python train.py --d_model=256 --n_experts=32 --normalize_top_k=true --routed_scale=1.0 --init_std_router=0.00999 --norm_eps=1e-05 --lr=0.000954 --beta1=0.95 --beta2=0.99 --dataset="wikipedia_en"
Below are experts of layer 6 (counted from 0) of a mixture-of-experts language model. Rows are named router (the router's row for the expert), down (a neuron's output weights, with its number) and show model dimensions 0-127. Each number is 200 + 30 x the weight over its row's rms, rounded and kept within 0 to 999.
Before each expert's rows: a language model's description of what the expert responds to; "comes before" lists some tokens at least twice as common just after its tokens as in all text. This comes from a sample of Wikipedia text that the model never trained on. Tokens count by the router's weight.

# expert 22
It responds to: Suffix pieces ending nouns such as -ation, -ity, -ments, and abstract nouns like power, structure, rights, services.
comes before: " of", ",", " and", " in", ".", " to"
router,191,179,199,195,171,231,182,198,186,182,188,263,182,190,193,206,251,221,182,195,234,235,187,202,170,205,214,255,225,201,166,227,172,229,214,199,184,200,169,177,235,213,217,205,202,209,187,243,198,213,180,226,221,161,195,224,222,219,239,169,156,173,145,163,210,220,202,192,156,234,200,201,130,206,223,237,172,193,206,183,260,236,264,207,236,123,269,237,203,270,185,186,208,214,182,242,212,170,160,175,140,197,160,156,194,184,256,205,206,137,176,212,207,153,131,204,192,198,212,204,200,202,170,199,162,236,174,179
down0,214,234,218,205,188,170,107,171,162,195,233,190,219,181,186,219,233,201,165,186,146,202,208,245,240,271,235,199,200,170,194,233,177,233,188,208,234,222,158,226,221,163,174,138,247,177,146,211,233,179,188,169,242,184,206,171,258,191,174,230,171,195,156,232,213,196,184,203,244,239,251,173,197,174,205,231,167,210,192,216,184,201,142,179,210,187,201,208,242,201,208,208,221,184,255,156,195,205,206,234,202,156,180,215,188,204,225,251,233,171,197,196,220,195,157,231,210,213,196,206,126,158,155,191,206,207,235,204

# expert 13
It responds to: Later digits of quantities and scores and counting words such as eight, several, numerous, many, plus function words like by and the.
comes before: "0", "5", "3", "4", "6", "7"
router,200,212,222,190,204,229,216,231,172,187,158,208,215,165,191,186,216,202,218,195,158,135,209,157,188,208,193,197,184,167,245,168,261,167,204,177,196,229,204,186,197,214,165,183,176,184,221,222,249,154,230,187,207,212,210,206,197,208,206,198,259,119,217,224,208,221,243,232,197,246,199,189,271,187,216,184,211,177,195,242,209,224,275,221,239,202,163,204,182,234,119,245,237,267,155,238,195,186,252,214,254,197,144,216,205,168,227,185,192,265,216,140,153,170,212,190,211,169,201,149,196,197,169,208,118,222,194,169
down0,253,249,242,182,249,201,202,186,154,239,218,260,177,183,190,225,214,168,156,145,160,211,187,177,237,130,195,215,205,170,161,194,188,220,180,157,178,207,197,222,219,216,190,176,176,230,193,228,167,195,170,217,176,200,184,210,198,232,224,183,174,206,208,215,160,213,211,182,205,155,209,270,246,179,182,217,199,168,185,202,190,217,207,222,220,193,222,206,247,226,205,191,172,204,198,189,238,203,266,167,249,189,242,231,208,203,261,239,172,197,214,201,164,221,201,152,218,246,157,187,224,218,221,220,177,232,212,185

# expert 23
It responds to: Last digit of years in term spans and dates, plus election, season, coach and appointment words in political or sports careers.
comes before: ",", "-", ".\n\n", ".", "–", "\n"
router,230,221,213,213,239,180,165,191,124,166,153,266,210,208,204,241,147,183,180,226,191,176,243,160,216,246,188,200,188,271,209,206,199,181,222,186,184,213,157,191,204,193,229,178,229,236,235,179,189,173,185,213,182,190,156,213,174,211,215,192,181,214,150,169,191,192,177,144,206,208,212,197,147,196,170,185,165,215,221,199,185,229,223,195,212,238,229,139,195,188,191,154,199,216,204,150,170,188,197,203,195,152,156,201,169,248,183,142,203,182,232,201,225,206,226,180,235,222,156,208,163,245,246,203,225,218,219,172
down0,214,215,160,182,209,213,200,186,153,160,226,236,222,282,190,207,214,214,215,246,226,191,163,153,194,209,167,203,120,184,149,156,217,209,189,269,152,249,205,224,195,233,181,241,177,237,217,211,213,246,231,236,187,194,211,197,197,165,202,168,187,166,233,215,148,173,188,199,158,189,207,196,227,242,198,142,156,254,192,221,198,234,221,196,211,150,188,224,241,208,167,215,157,215,238,152,181,235,193,235,204,212,190,270,269,179,225,221,198,238,234,226,237,192,180,168,208,244,217,228,206,197,182,217,184,230,230,203

# expert 27
It responds to: Later pieces of person, team and organisation names in sports tables and lists, such as Cole C-uster, Mark Jackson, Racing, Festival.
comes before: " |", ",", " (", "\n", "i", ";"
router,240,172,144,196,232,195,173,219,162,180,220,236,188,214,215,193,232,210,195,207,166,206,215,251,163,212,201,206,204,195,223,190,199,208,196,199,227,223,163,218,170,168,199,198,227,149,226,184,227,235,196,193,217,223,172,174,172,219,146,237,212,218,188,221,164,210,147,147,240,174,188,185,181,186,160,168,173,219,173,202,196,217,171,211,212,185,144,207,216,206,168,212,224,211,199,196,213,174,178,152,149,202,191,235,175,208,207,226,164,201,210,241,247,200,197,174,176,195,170,188,187,190,310,230,252,177,222,180
down0,233,150,198,223,191,247,229,234,131,192,166,253,193,214,206,202,182,160,201,226,189,231,187,172,243,182,245,181,253,197,203,158,249,233,190,206,201,206,209,194,172,118,200,201,206,187,163,169,222,204,190,132,203,218,141,205,197,180,118,169,221,203,219,195,228,259,192,136,202,226,215,195,229,178,238,197,248,201,210,191,162,206,243,216,212,236,137,177,230,162,201,167,175,221,194,180,214,228,215,229,165,188,220,204,210,226,203,164,181,173,191,177,190,211,208,159,244,261,167,215,216,226,168,203,203,184,142,210

# expert 4
It responds to: Nationality, profession and career words in opening sentences of biographies, such as footballer, politician, painter, member, debut.
comes before: " in", " of", " for", "==\n", " to", " and"
router,208,213,229,184,200,231,213,181,209,165,180,268,193,181,207,286,177,204,128,226,201,175,143,146,192,163,187,237,210,216,223,218,188,191,162,241,229,203,243,141,212,170,176,191,170,202,253,227,183,207,219,188,131,148,247,186,237,234,213,181,208,183,202,247,228,217,199,187,210,208,269,195,186,187,203,247,159,247,198,212,217,219,200,241,236,191,216,173,206,252,186,203,197,215,246,150,212,175,198,198,168,169,172,140,199,227,210,195,224,174,225,215,214,228,213,220,193,225,177,236,181,236,259,235,222,218,175,209
down0,175,274,168,200,211,153,178,199,151,204,199,224,234,167,231,218,236,194,205,213,231,226,117,186,161,177,161,211,218,150,194,203,195,203,226,183,177,219,190,226,168,193,176,224,204,223,188,185,197,174,174,211,156,174,206,162,193,160,226,202,161,219,201,231,190,231,225,178,180,217,187,209,192,144,153,211,231,197,191,230,242,147,185,182,210,173,232,176,202,194,162,226,207,179,182,175,193,290,212,207,177,166,174,216,223,270,207,217,178,216,267,185,161,171,216,252,138,204,206,189,202,216,166,192,163,178,249,168